{
  "n_layer": 10,
  "d_model": 160,
  "n_experts": 192,
  "experts_per_token": 4,
  "d_expert": 64,
  "d_shared_expert": 0,
  "activation": "swiglu",
  "moe_layers": [0, 1, 2, 3, 4, 5, 6, 7, 8, 9],
  "router_score": "softmax",
  "normalize_top_k": false,
  "routed_scale": 1.0,
  "balance_loss": 0.00477,
  "balance_bias": false,
  "router_z_loss": 0.001,
  "router_bias": true,
  "init_std_router": 0.0073,
  "lr_router": 0.00243,
  "n_head": 2,
  "n_kv_head": 1,
  "head_dim": 64,
  "vocab_size": 8192,
  "norm": "rmsnorm",
  "norm_place": "pre",
  "norm_eps": 1e-06,
  "positions": "rope",
  "rope_base": 10000.0,
  "rope_fraction": 1.0,
  "qk_norm": false,
  "attn_scale": 0.125,
  "tie_embeddings": true,
  "parallel_block": false,
  "extras": ["capped logits"],
  "init": "trunc",
  "init_std_qkv": 0.0637,
  "init_std_o": 0.0159,
  "init_std_up": 0.0637,
  "init_std_down": 0.00851,
  "optimizer": "muon_variant",
  "lr": 0.012,
  "lr_mult_o": 4.0,
  "beta1": 0.95,
  "lr_head": 0.0211,
  "grad_clip": 2.0,
  "warmup_steps": 200,
  "schedule": "wsd",
  "decay_fraction": 0.665,
  "decay_shape": "linear",
  "final_lr_fraction": 0.0,
  "batch_tokens": 131072,
  "seq_len": 384,
  "doc_mask": true,
  "train_tokens": 656700000,
  "steps": 5011,
  "dataset": "wikipedia_en"
}
Below are experts of layer 3 (counted from 0) of a mixture-of-experts language model. Rows are named router (the router's row for the expert), gate (a neuron's input weights, with its number), up (a neuron's input weights, with its number), down (a neuron's output weights, with its number) and show model dimensions 0-159. Each number is 128 + 32 x the weight over its row's rms, rounded and kept within 0 to 255.
After each expert's rows: "raises" lists some tokens whose logits its average output raises strongly, later layers aside. This comes from a sample of Wikipedia text that the model never trained on.

# expert 191
router [102 149  78 138 145  76 102 162 155 128 152 168 105 131 145 119 102 160  90 120 115 132 114 109 167 136 145 150 117 197 111 165 134 148 159 167 143  66 126 136  77 119  45  92 143 118 181  97 188 133 113 116 126 169 113  94  72 128 137 164 140  68 128 133 155  90 133 140  83  69 158 124 137 184 128  86 160 126 155 135 143  75 146 157 117 142 132  64 114  96 164  71 151 104 160  71 185 142 123 152 123 141 146  85 130 121 111  82 128 134 130 147 112 130 103 115 126 140 122 111 125  63 140 145 114 183  73 161  85 173  66 160  79 140  96 192 117  61 133 102  59 136 159 119  98 108 198 132 103 166 140 150  96 144 110  61 120 144 131 143]
gate0 [123 126 157 163 107 115 141 107  79  87 125 207  92 105 146 131 128 115 109  96  97 112 113 111 116 164 158 103  43 135 122 145 150 101 114 110 181 182 176 136 195 111 155 137 127 105 104 156 141  99  95  76 155 134 133 132 138 122 148 145 180 161 164 139 113  87 158 192 111 141 161  85  54 133 117 168  72  82 134 135 152 125 127 151 148  94 144 153 134 117  87 190 159 112  90 152 176 101  94 156 154 113 150 113 179 117 101  93 123 101 137 146 146 164  53  73 131 161 151 181 114 107 107 139 152 106 144 171 149 181  92 111 134 173 185 118  78 139 154  98 165 109 111 178 155  74  65 123 185 146 185 131 121 151 173 142  85 143 119 121]
up0 [169 128 125 187 148 159 147 128 141  94  92  95 135 124 146 202 116 119  60 128 130 151 126 131 139 110 156 120 104 182 110  24 133 104 103 111  89  88 171  68 176 121 177 202  92 163 140 135 107 144 130 117 151  85 116 155 129  89 110 159 122 106 172 158  95 143  75 136 104 150 191 152 130  86  68 110 135 103 112 102 139 111 163 132 178 169 152 123 162  71 150 112  99 135 115 137 151 132  92 121 117 148 191 151 143 149 131 153 192 120 164 148 162  78 154  83 135 171 134 153 108  90  90  83 101 124 177  98 136 114 144 129 132 123  89 134 126 102 140  60 197 182  89 130 165 118  65 177 137 139 140 138 132 152 142 120 113 195 140 127]
down0 [ 92 147 115 147 134 118 128 109 123 217 161 129 125 116  53 124 116 140 141 137 121  81  98 107 165 107  63 153 190 112 155 132 183 134 140 141 180  90 158 108 102 122 139 192 131  73 171 117 132 120 131  88  83 155 168 108 130 145 122  84  81 146 168  89 163 184 155 108 162 131 100 165 144 147 137 187 137 157 100 151 100  75 145 102  85 106  96 107 128  94 155 107  54 154 101 123 122  91 125  93 148 103 125  89  95  97 134 145 175 136 127 150 100 140  67 179 166 135 182 196 120 143 108  64 124 120  61 154 164  89  91 147 137 142 119  91  87 118 141  90  83 176 112 114 167 134 166 121 137 133 127 153 103 103  79 113 116 151 162  65]
raises: "hop", "erial", "yl", "peaking", "il", "ense"

# expert 152
router [ 96  68 102 137 135 128 111 207 141 175  92 129  94 145 152  98  87 155  95  99  88 145 102 132 146 152 163 139  87 133 129 136  78 194 194 120 105  71 116 139  97 162  76 134 135 121 178 111 139 165  95 113 153 195  79 104 100 117 126 155 153 104 128  80 174  82 100 148  84 106 127  77 158 183 108  85 117 142 121 163 113  99 100 156 158  97 134  79 103 104 136  94 187 102 177 109 177 153 127 150 155  86 130 100 101  57 123 108  68 139  91 137  87 119  89 133  98 188 130  84 137  98 108 125  57 131 131 125  85 123 114 161 133 113 128 128 139  92 154  73 129 125 159  89 124  87 175 147 111 119 165 107 102 164  98  88 170 178 136 136]
gate0 [142 107 128 133 114 123  99 114 164 142 118 126 115 145 113 132 179  94  97  93  88 105 141 119  61  81 152 134 137  53 123 124 126 102 106 140 113 127 148  47 121 142 173 116 161 112  84 130  84 118 228 154  78 122 157 101 108 142  91 112 109 183 141 116 138 122  57 187 112 110 145  94 123 169  75  89 126  74  63 135 158 157 141  97 186 153 142 192 120  87 118 108 108 140 127 124 163 167 134 103 106 118 135  79 168  78 104 121 104 155 133 157 167 104 183 135  77 119 126 109  66 158 104 174 129  80 174 141 126 118  93  98 126 173 108 172 132 155 119 116 179 127 104 117 141 116  69 199 167 140 148  61  98 145 123 106 108 111 132 161]
up0 [123 153 167 125 181 148 108  82 119  99 148 129 168  96  98 169 163 107 154 179 146 110  93 119 133 146 162 148 118 169 139 176 180 136 115 129 116  91  91  90 137 151 151 141 174 144 134 152 107 137 159 183 159 117 145 121 149 168 162 157 133 127 191  90  93 151 178 176 118 100 118 143 144  64 130  95 121 159 116 169 105 144 172 124 161 144 151  47 185 149 160  94 122 138 121  85 144 115 132 166 134 122  76 121 154 178 101 124 106  76 131 195 133 147 164 151  70 117 156 147 132  93 174  97 144 155 183  41  92 108 167 126 140 100 120 124 181 123  79 173 184 131 141 128 157 127  65  87 165 137 190 101 155 133 128 201 143  91 147 120]
down0 [ 81 142  57 104 123  96 125 111 116 121 113  92 109 146 125 128 130  89 109  72 132 192 158 140 109  95 127 126 104  80 186 127 132 113 118 152 144 175 154 147 109 163 198 161  61 117 163 105 140 145 127  70  78 129 145 108  82 134 129  88 110 146  78 110 115  94  98  97  61  99  75 117 111 124 120 137  69 106 170 105  96 127  82  96 125  93  93 209 105  49  95 115 135 150 131 163 118 172 171  93 109 116 126  99 148 136 118  88 160 121  97 167 118 149 103 108 140 172  99 166 113 122 107 142 121  65 100 149  85 170  96 119 117  77  77 136 129 145 152  61  90 123 143 141 159 155 162 135 161 180 110 118  92 148  59  91  92 108 112 171]
raises: " |", ".", "\n", "–", ";", " that"

# expert 59
router [126 101 104 140 128 120  86 165 158 147 115 115 116 166 128 123 105 144 100  96  95 140  99 117 209 138 160 155  97 159 132 142  96 197 163 132 124  85 113 153 100 120  84 113 129 120 176 103 136 182 113  94 142 195  81 122 117 130 109 182 143 112 117  57 174  85 106 133  93 104 131  50 152 202 108  93 131 132 130 147 120  63  76 165 154  91 130  74 125 117 132  88 170 102 161 103 206 134 128 156 126 109 115 134  85  67  84 114  79 142  77 134  75 118 114 106 105 161 140  59 140 112 131 130  58 142 130 108  97 108 116 124 135 109 118 118 150  50 128  92 106 130 159 120 120  98 139 151 126 109 188 108  99 149 106  54 151 162 132 177]
gate0 [ 89 120 135 178  80 126 120  51  96  99 172 108 111 148 151 119 114 165 119 120  98 116  92 121 103 164 106 147 156 148  82  94 135 101 111 183 120 119 154 115 118 126  97 176 139 137 124 170 131 114 103 140  98 103 138  95 181 138 104 157 113 108  66 111 147  93 165 130 120 122  83 219 143 143 120 167  91 136 102 142 156  56 105  67 129 142 128 133 148 105 119 163  88 142 166 183 152  65 159 148  92 134 163 191 138 130 103 155 157  87 198  83 130 147 156 110 125 127 193 167 142  99 113  79  33 167 145 103 160 143 114 127 160 187 114  83 154  54 131 170 114  55 160 119  95 102 111  85 132 127 125 126 127 122 134 140 105  89 135 148]
up0 [ 95 149 134 191 133 119 139 141 169 127  79 110  89 144 119 172 125 136  93 155 125 123 168  86 144 138  93  89 129 110 118 152 177  52  78 157 118 118 178 103 139 165 142 119  72 101 148 154 141 126 134  82 173  48 178 167 141  46 137 141 159  94 146  81  79 138 117 190 129  87 183 109 147 159 133 119 116  99 151 149 125 118 110 144 185 144 160  95 101 149 146 178 139 114 138 123 161  92  91  96 168 102 118 137 116  98 155 115 114 159 154 111  84  93 159 186 103  82 108 143 217 113 152 147 148 103 108 136  97 167 139 112 182 121 174  83 140  73 150 117  80 119 165  94 135  49 134  99 139  80 116 116 104 128 112  69 144 131 103 138]
down0 [159  91  74  60  60 128 151 115 106  89 109 134 124 124 114 115 108  89 105 107 154 119 101 138 161 138 151 108  92  83 106 148 125 101 108  93 164 172  99  55 136 128  90 112 128 111 101 138 124 158 136 161 137 158 152 107 145 177  78 165 120 179 121 101 182 108 145  79  65 133 127 117 162 145  74 141 200 116 156 141 120 109  92  97 157 146 155 174  83 150 124 139 104  66 145 152 112 213 168 135 128  73 126  71 173 135 155 173 129 141 154 131 129 177 116  61 150 104 175 146  82 148 162  75 114 123 128 117 133 144  96 123  97 212 107 112 149 131  79 150  83 134 129 118 137 113 152 138 205 172 154 141 153 104 156 103  89 123  77 137]
raises: " |", "\"", ";", "\".", "y", "s"

# expert 118
router [102  95 111 204 126 102 117 140 194 139 135 131 108 143 205  89  88 134  93 113  43 126  99 129 156 164 127 180 122 146 150 163  78 125 147 140 103  66  97 154 127 115 100 102 142 147 159 120 136 208 140  95 145 143  96  85  64 113 154 186 169 111  99  84 161  73 154 180 155 114 161 117 183 146 123  88 131 140 155 131  87  85 113 137 150  91 150 114  97 140 145 124 168  98 165 119 111 149  76 136 161  72 157 132 130 103  91 104 111 155 123 118  68  78 110 101 120 164 154  98 135 140 127 103 118 123  97 117  86 113  83 189 140  91 165 174 141  82  74 114 107 156 189 116 138 117 161 127  91 105 111  81 133 154  97  57 130 141 115 143]
gate0 [121 156 164 126  91 186 174  99  98  76  91 128 137 143 132 146 166 130 100 113 152  62 129  90 104  79 105  97 136 107 105 164 158 121 109 225 186 161 125 146 177 150 125  65 122  80 130 161 153  83 127 194 183 124  96 184  92 117  99 105  97 131 138 106 150  71 156 142 116 130 132 168 109  90 135  96 126 110  88 180 172 121 122 115 182 135 185 171 142 109 152 127 132 142 111 127 151 160 110 155 177 115 120  66  80 135 124 135 128 120 126 159 101 149 143 167 126 111 119  40 102 184 111 151 118  88 111 110  88 120 119 109 103 152 110 162 134 174  51 146 119  96 144  98 163 175 131 105 144 142 199  98 104  73  98 122 161 130 130 101]
up0 [100  99 107 124 154  73  65 119 129  80  81 106  82 122 124 123  31 110  46 178 121 153 162 125  80 114 174 106  80 126 127 137 138 111 131 135  89 124 137 127 189 113  99 101 115 121  84 115 192 127 166 111  99 113 125 162 103 163 120  98 142  96 131 134  90 115 164 147 163 159 124 105 139 122 120 161 122 117 169 172 176 149 155 137  94 100 139  82 170 163 157  67 150 106 105  91 150 137 139 160 161 103 107 148 154 182  90  71 118 151  78 130 113 126 112 134 158 105  95 153  86 191 115 116  93 150  81 153  69 162 230 170 151 154 106 176 159 141 140 152 118 149 130 175 149 128 136 168 198 115 121 136 161 115 154 118 149 148 114 171]
down0 [ 98 125 154  92 137 122  92 183 191 145 158  91 121 124  86 140 109 133 158 153 185 136 110 168 118 131 123 102 123 142 116 113 179 126  87 115 155 120 107  68 121 155  98 173 130 147 140 162 152  93  65  98 161 158 140 180  96 121 132 177 163 108  85  64 149 185 139 141 106 100  90 105 172 129 162 138 119 160  83 171 118 115  86 160 129 117 130  88  70  64 154 152  91 129 135 119 166  90 168 127 136 121 179  92  60  74 120  69 121 113  66 155 101 179 136  85 157 152 150 104 118 141 116  64 119 124 120 156 136 121 129 132 136 157 147 109 123 140 100 141 158  68  68 155 120 102 157 154 120 109 147 151 162 107  52 109  49 111 192 151]
raises: "s", ".", ",", " |", ";", " of"

# expert 43
router [114 103  97 130 126  73  92 192 203 141 117 145 105 151 166  97 143 158 108 105 104 127 126  79 127 138 126 177 136 175 125 149 116 178 179 137 130  64 131 177 122 160  91  69 144 133 159 104 137 173  86 150 150 153  85  94  56 102 104 139 100 112  90  65 124  80 136 125  97 125 144 138 153 158 148  67 144 102 146 158 122  83 114 150 108 142 136  94 102 147 149  83 168 128 142  92 181 166 106 153 146 142 116  94 129 139  71 122 117 136 129 112  86  88  96 115 105 162 112 114 140  67 142 100  94 144  76 168  93 159  83 120 124 121 122 193 120  52  99 121  54 136 163 119 141 112 189 135 108 154 135 162 121 122 108  26 162 158 118 127]
gate0 [ 99 115 146 111 180  64  98  58 144  84 107  76  88 107 149 198 139 138 118 113  89 155 135 127 160 101 148 134 119 155 126  70 145 131 157 150 137 168 110  71 163 119 114 114  73 155 114 173 137 127 143  82 107 184 161 149 102  56  68 134 128 142 150 120 139  79  77 154 133 117 145  98 140 103 152 142 133 137 140  50  84 115 146 162 166 173 109 104 161 179 134 106 139 128 119 102 150 126  59 130 153 155 124 160 144 100 142 126 188 121 124 159 109 109 177 128 104 140 155 203 148 130 157 148 158 143 128  69  99 118 194 190 128 144 139 158 153  79 136 130 155 169 151 113 200 160 105  57 141 137 176 156 106 128 154  75 111 130 145  99]
up0 [155  91 207 126 109 110 151 143 111 171 147 207 156 102 117 146 113 121 124 137 125 134 174  97  94 118 126  59 125  87  80 142 110 131 125 128 198 136 169 110 129 124 151  73 120  55 137  86 128 154 103 132 168 134 129 127 113 157 133 160 133 128 148  94  69  75 154  95 142 153  84 111 110  77 175 105  96 149  80 116 136 190 114 129  87  55  78  74 110 139 144 108 134 137 146 116 162 112 140 158 152 133 137 188  54 137  78 118 103  90 137 124 148 106 151 146 100 183 158  65 118 149 133 135 138 124 160 134 154 151 192 134 104 139 120 120 140 177 145 149 115 124  92 150 135 154 175 100 123  91 121  46 103 173 126  84 113  46  88 136]
down0 [ 90  63 134 168 107 146 102 170 166 130 155 126 132 119 126 148 132 130 186 158 147 135 123  93 175 125 206 109 118 135 164 164 130 119 130 142 146 177 206 132 126 137  88  98 189 117 108 102 172 153 177 124 128  49 101 148 139 151 109 141 119 130 110 108 156 150 128 138 161 130  97 138  69 159  64 138 155 121  35  87 135 135 142 179 118  87 176 138 127 112 167 122  65 125 170  98 154 149 150 131 162 120 159 130 180 107 127 166 125 151 117 118 105 106 146 105 179  81 120 164 122  69 113 114 125 166 102 102 106 165 124  87  81 136 120 103 105  88 136 194 115 151 122 137  88  72 126 149 128  36  94  65  97  98 119 157 147  89 127 179]
raises: ".", " were", ":", " of"

# expert 190
router [122  68 116 158 132  83 113 159 187 103 120 139 145 160 179 113  85 147 105 142 108 123 128 101 151 164 122 183 112 160 158  93  87 146 185 161 124  99  93 136 140 107  88  65 168 121 158 124 148 207 117 135 164 161  69 132  92  67 146 153 131  57 108 135 165  59 123 126 112 103 111 100 177 167 121  74 156 107 125 136 103 123  87 169 140 138 180 108 138 146 137 117 167 117 111  97 171 138 139 187 184  89 137 118  90 142 110 116  89 120 139 106 105 102  80 117 114 177 161  59 137  98 115  81 104 157  87 135  76 101 134 142 124 110 145 144 141 100 102 121 117 103 143 100 178 112 164 102  87 141 143 161 105 180  94  15 137 122 127 139]
gate0 [154 139 106 116 111 106 111 127 152 162  83 116 116 111 125 149 113 144 168 174 221 142 175  83 163 166  55  45 112 153 193 136 150 159 113 161 111 179 168 154  92 145 128 118 104 114 119 107 106 122  97 135 110 166 105 112  56 165 147 110 108 112 122 139 119 148 130  86 116 124 128 133 134 122  54  97  85 124 134 185 115 156  92 103 155 142 100 127 100  80 116 145  78 129 112 136 218 153 136 116 127 145  93 154 145 141 143 155 187  92 135  84  94 123 102  85  92 120 124 100  82 107 123  89 122 102 151 125 140 146  69  90 119  85 149 146 158 146 159 122 140 154 110  96 226 121 126 111 118 131  56  92  52  94 165 156 119  84 113 140]
up0 [137 187 119 111 145 131 124 131  66 163 130 110 102  78 139  85  79  72 174 119 173 142 173 183 139 178 114 154 147 115 159  96 142 142 110  81 129 174 103 146  94 105 176 158 204 160 160  79 127 132 131 108  74 138 102 127 132 117 136 134 154 110 144 129  94 163 135  81 126  85 136 121 175 134 120 113  89 156 113 141 118  84  83 137  88 158 182 152  91 113  96  99 126 101 137 129 113 164 129 108 119  63 176 157 176 105 119 142 152 146 121 112 135 111 151  94  97  88 154 155  51 146  60 101 154  96 147  94 151 167  60 142 134 126 155 110  95 170 104  90 123 129  83 136  65 120 119 109 121 129 110 181 113 191  24 127 121 170 102 109]
down0 [150 130 157 154 160 130 118 136 196  91 151 150 139  95 144 121 128 178 156 181 140 159  50 139 114 134 109 117 100 188 106  84 147 166 189  62 113 101 166 189  95 154  88  65  98 161 115 153 119 139  72 118 115 150 144 144  77 133 139 154  76 195 115 114  98 119 161 134 144 168 168 131  69 133 101  88 116 163  97 137 134 177 161 142 157 135  69  97 101 134  95 111 174 113 134 194 152 110 106 159 189 126 145 120 116 130  82 125 130  72 147 146 138  61 128 129 157 150 110 128 188 144 153  99 127 121 116 157 145 133 162  95 110  92 105 124 134 124  61  97 134 134 166 102 147 151 127 111 152  95 141 180 120  81  36 165 133 108 165 109]
raises: " |", " (", ",", "\n", " ", "."

# expert 69
router [104 108 113 153 147 103  95 166 149 139 119 162 150 174 147 118 120 174  67 135  88 118  91  94 154 127 113 168 131 152 109 120 127 137 142 173 157  91  84 173  83 115 126  96 158 107 130  87 138 185 111 138 173 182  81 103  72 130 167 127 149 128  96  92 172  75 126 167 131  67 185 132 160 162 163  65 146 128 154 197  98  72  96 201 126 134 165  57 116 112 141  91 127 118 131  95 173 113 114 158 117 117 144 118 105 125  73 134  98 176  89 133 110  91 112  93 135 174  89  93 145  74 122 120  82 150  82 145  65 148  95 182 162  92 114 167 100  73  99 106  84 120 146 132 110 108 156 128  96 150 149 172  94 151 134 101 112 150 152 171]
gate0 [129 121 173 102 153 165  85 194 163 113 141 145 127 124 105 136 141  84 114 163 126 144 119  63  77  92 165 157 129 161 176 151 143 128 142  93 159 110 152 168 117 173  92  95 177 138 150  73 137 160 184 131 159 186 135 114 159 187 124 121 126 147  69 160  99 119 104 134 106 146 112 182 102  99 182 163 142 144 111 131 142 151 134 158 124  93 110  93 143 145 110  69 166  92 146 126 101 144  92 145  83 120 210 110 100 161 114 135 120 174 118 155 108 109  73 155  98 146 134 110  79 114 117  91 100  99 149 156 166 134 145 111  96 194 108 126 123  90 143  79 104 119  84 121 107 124  62 117 249 131 132 139 130 115 152 195 111 136  78 173]
up0 [132  73  78 143 116 186 134 186  94 148 144 190 176 127 143 154 142 167 119 100 149 173 194 118 165  94  83 138 115 154 107  86 111 119 120 109 125  39 125 201 121 131 124 155 153 160 141 121  73 158 113 103 128 156  94 113 169 121 102 126  92 132  88 159 158  97  92 145  59  72  85 125 133 163 144  96  67 130 139 133 117 112 126 171  93 169 113 120 135 142 108 175 131  69 108 110 121 100 158 144 164 112 107 158  69 128 113 133 127 201 171 159  91 135 158 119 118 146  97 114  80 174 142 159 115 137 104 117 146 102 106 108 137 115 135 145 138 133 114 132 121  92  89  64 146 204 124 111 130 186  92 175 158 131 121  93 128 107 213  80]
down0 [134 115 163 119 110 104 115 141 146 144 150 125 198 181 127  98 144 220 114 150 131  99  78 199 117 175 122 107 170 162 107 181  92  91 132 180 122 105  97 114 128 149 138 135 153 173 132 112  98 120 130 146  93 177 163 143  94 140 144 146 149 145 127 139 105 141 173 113 119 160 107 201 117 204 107 150 105 156 110 177  99 142 144  60  86 124 126 159  89 152 171 140 173 127 111 147  94 101 126 145 118 146  93  79 131 164 114 163 114  94 150 173 149  71 164 128 165 107 165 117 133 147 157 104 150  67 133  75 167 109 160 143 125 146 102 122  94  59  86 104 110 137 179 110 152 179  92 146 157 101  23 175 120 159 122 108 169 123 126 124]
raises: " |", "ton", ";", " Independent", " ("

# expert 135
router [142 107 108 202 150 122  78 139 159 134 129 139 113 136 180 104 114 175 122 116  88 169 124  95 141 162 178 163  85 132 174 161  81 123 148 146  77  72 136 188 138 128 102  75 181 127 184 131 181 169 115 119 130 144  76 109  68 104 130 127 105 123  93  80 145 107 131 114  83  87 125 108 147 135 142 129 118 103 140 157 159  84 125 130 127 115 156  96 142 161 197 102 159 127 186 111 141 168  80 129 161  97 106  98 139 109  98 103  97 173 144 122  65 100  63 118 129 160 158  87 127 110 145 107 132 122 137 154 114 170  63 131 160  77 165 166 131 114  90 112  91 186 165 117 120 114 173  89 105 129 111 132  91 111  82  36 121 197 154 143]
gate0 [ 96 115 104 133 108 112 120 134 131 155 180 154 137 109 163 140 144  89 154 144 146 177  90  67 139 140  97 169 147  76 175 123 107 106  84  53 129 130  71 137  98 122 159  94  85 171 144  85 165 127 129 140 125 135 106 188  95 145 128 132 122 106 135 100 209 149  69 148 205 152 139 160 109 128 148 102 130 149 109 116 112 135 107 196  78  56 133 152 177 134 128 118 141 146 100  53 134 106  81 141  68 126 173 119 117 113 172  99  90 130 133 112  94 138 120 131 156 191 114 165 149  97 120 206 159  64 129 136 128 127  89 158 184 136 185  85 166 151  52 132 137 114 142 128  97 148 116 165 164 144  96 131 159 128 124 101 130 123  80 160]
up0 [151  88 163 134 137 134 169 121  92  90  68  89 105 133  91  66 155 197 114 157 117 107  96 176  85 126 148  81 127 111 136 113 134 103 151 155 114 161 126 152 150  85 137 128 116 157 116 171 101 123 182 135 194 107 102 124  99 158 123 132 106 110 143 147 121  94 110  94 101  99 115 176  56  88 117 162  91 166 124 121 153  85 125  90  74 150 121 146 149 135  79 130 115 104 137 153 179  49 134 146 125  86 132 181 195 196  96 140 126 140 118 160 158 152 137  92  93 136  94 127 103 115 122  33 112 137 153 158  86 108  82 146 138 126 206 123  67 142 139 123 120 178 140 139 120 116 153 121 154 197 177 184  71 149 113 109 128 138 113 165]
down0 [101  76 135 130 128  77 124 180 103 195  64 153 131 137 100 128 104 110 121 111 144 125  81 127 133 107 156 170 106 142 131 114 158 143 201 191  84 135 134 177  75 170 122 147  75 151  84 117 102 152  67 111 127 118 105  76 126 134 113 130 183  92  98 150  90 115 187 131 114 125 179 150 135 140 180 165 151 109  83 148 190 105  94 130 160 189  67 128 123 136 106  87 138 132 140 148 129 112 175 173  80 140 155 150 123 147 108  65  93 134  79  89 143 157 138 140  90 116  96 111 100 168 100 113 122 134  88 126 102  71 111 138  89  86  71 120 101 114  79  70 153 135 154 127 131 107 159 105 112  57 132 156  59 132 102 114 134 158 182 127]
raises: ".", "s", ",", " (", " by", " "

# expert 26
router [ 87 111 103 169 134  94 108 161 167 124  98 133 110 140 121 107 101 192 119 109  72 137 148 107 140 165 138 186 109 187 158 140  85 150 184 142  97  86 115 177 137 117  58  69 119 140 186  92 167 196 121 129 182 145  87  79 116 113 129 158 118  84 104 114 194  82 126 154  82  77 133 100 173 147 135  95 159 102 126 176 123 104 123 119 105 120 125 102 139 168 161 115 183 139 146  73 171 215  99 153 186  99  85 128 115 100 113 111  89 138 132 112 115 100  52 103 121 138 138  86 119  91 124 118 138 134 132 142 110 151 137 144 118  86 147 163 109 114 110 128 117 134 154 103 126 123 167  96  97 137 107 153  93 138  89  11 135 154 124 137]
gate0 [128 123 236  74 132 180 155  95 104 139 146 132 130 154 178 131  69  97 168 114 110  95 143 136 146 137 126 121 131 124 145  93 137 144 147 132 132 121  92 143 106  94 180 121  84 146 118 195 109  50 180 162 127 198 136 173  90 168 133 130  69 160 112 130 118  81 159 177  85 131 160 142 115 208 125 157 109 170 109  78 117 141 167 139 148  54 103  98 127 117  75 132 146 105 157 129 159 107 143 137 177 144  73 189 152 118 140 138 121 109 100  98 127 103 145  96 117 173 114 152 114 112  77  73  74 105 153 152 131 151 167 166 116 160 147 148  59 147 175 115 108 118 115 109 110 114  72 181 112 145 104 146 169 115  91 139 117  96 113 117]
up0 [ 71 129 108  57 142 190 120 116 130 128 138 123 120 124 151 149 147 102 137 123 103  96 155  87 173 135 101 173  84  99 141 169 125 164 219 147 142  76 146 123 148 102 126 197 142 123 123 129 146 142  85 174  95 128 138 100  99 152 113 173 130 110 121 139 109 120  97  96  96 161 183 155 136 124 150 172 241  99 149 124 152 201  80  92 154 175 165 112 127 149 200 167 140 118 114 144 111 100  71  92 132 142 158 136 142 133  92 102 111 176 182 133 165 175 176 163  79 138 125  77  84 124 159 172 160 129 138 150 134 149 121  79 129 155 122 139 160  87 125 149  64 152 168 110 122  98 156 187 120 145 129  92 120 103 122  73 143 106 108 137]
down0 [120 127 128 104  93 121 103 117 146 188 161 201 136 108 102 121 176 105 128  82 156 113 110 120 134 148 143 117 140 164 128 124 180 148 125  92 115 123 119 130 124 144  74  96 156 126 137 176 142  81 139  31 114 138 122 143 138  95 211 175  81 130 146 130 113 111 143  79  83 112 100 144 139  95 158 157 157 163 152 153  93 100 107 102  99  86  99 136 125 143  76 167 123 101  85 103 146 127  71 209 103  91  83 182  91  58 123 101  61 148 117 199 157 120  91 158  54 137 110 106  96 149 123  83 161 150 124 161 148 126 151 122 106 116 192 166  99 133 142  93 190 117  79 107 187 151 108 112 126 163 130 119 103 171  90 111 119 132 115 122]
raises: " (", " |", " of"

# expert 61
router [ 81  73 110 127 132 113 103 171 123 167  74 127  91 139 156  88  79 151  82 115  92 125 100 123 147 138 152 158 104 135 120 118  69 187 195 113 105  68 108 152 117 138  60 126 123 133 160  93 140 181  85 120 175 183  76 100  91  90 112 145 154  98 157  96 184  88  85 150 105 102 118  74 173 167 140 102 124 138 109 141 127 118  98 160 159 116 151  77  99 113 133  99 186  99 170  96 177 154 114 173 169 122 136  92 117  73 123 101  76 141 101 141  75 125  84 148  85 154 127  85 140 101 127 103  45 148 145 138 106 112 107 150 106 123 130 135 131  92 146  60 116 129 150  78 135  96 156 146  80 142 145 110 115 151  90  66 173 164 146 142]
gate0 [ 71  62 160  92 141 183 128 119 108 137 159 110 208  97 103 149 120 111 145 107 122 132 136 124 176 138 131 127 143 121 137 136  91 159 153 145 167  58 126 156 146 210 113 186 128 177 166 185 160 121 151 110 121 110 136 169 141 137 156 111 145 144 156 145 118 118  99 123 121 179 194 170  98 126 182 110 159 120  90 125 141 128  92  67 152 131 105 143 154 150  88 147 146 157 158 138 102 162 124 140 108 112  96 129 162  97 183  64  74 114 107 166 134  76 137 143 173 153 121 109 180 115  83 117 123 178 110 100 121 122 155 127  94 166 158 134 143 160 142 192 198 124 149  92 155 129 131 102 146 150  78 112 174 125 201 174 153 220 133 116]
up0 [146  82 121 154 105 127  95  97  70 117 112 138 155 156  86 129 137 139 134  89 139  85 120  84  92 134 168 153 109 175 136 106  73 105 145 146 149  92  94 107 129 139 134 121 139  78  73 139  89 137  97 129  72 147  85  51 176  68 114 119  89  79 136 125 182 117 153 109 117 123 156 135 146 119 152  90 157 176  79  99  94 105 116 108  65 111 206 139 156 146 131 166 106 124 149 159 116 188 128 101 144 176 116 181 164  72  98 156  64 149 113  77 136  72 161  65 119 130 140 111 122  90  66 187 113  88 138 166 142 173 119  72 135 178 108 161 141 131 152 157 161 154 101 151 156 151 160  82 112 125  85 166 129 117 120 169  86 135 140 132]
down0 [ 90 132 180 147 106 167 139 141 135 136 200 108 140 174 168 145 133 186 201 122 160 131 145  96 252 139 125 143 123 187 140 166 140 107  70 151 128 114 110 141  90 175 102 103  99 132 136 110 174  94 131 113  84 133 119 158 141 119 139 106 145 123 122 133 113 168  87 127 126 143 154 132  99 159 139 112 127 164  93 162 222  93 155  90 157 109 119 118 156 148  66 164 117 130 144 112 147 175 154 148  99 103 150 130 122 133 115 143 142 124 126 206  97 150 154 172 184 154 130 117 162 185  95 155 149 175 193 128 139 100 168 132 110  95 113 113  84 126  88  84 119  79 159 176  99 143 142  58 122 106 164  72 151 123 137 135 180 160 144 121]
raises: "–", " |", ".", "\n", ",", ";"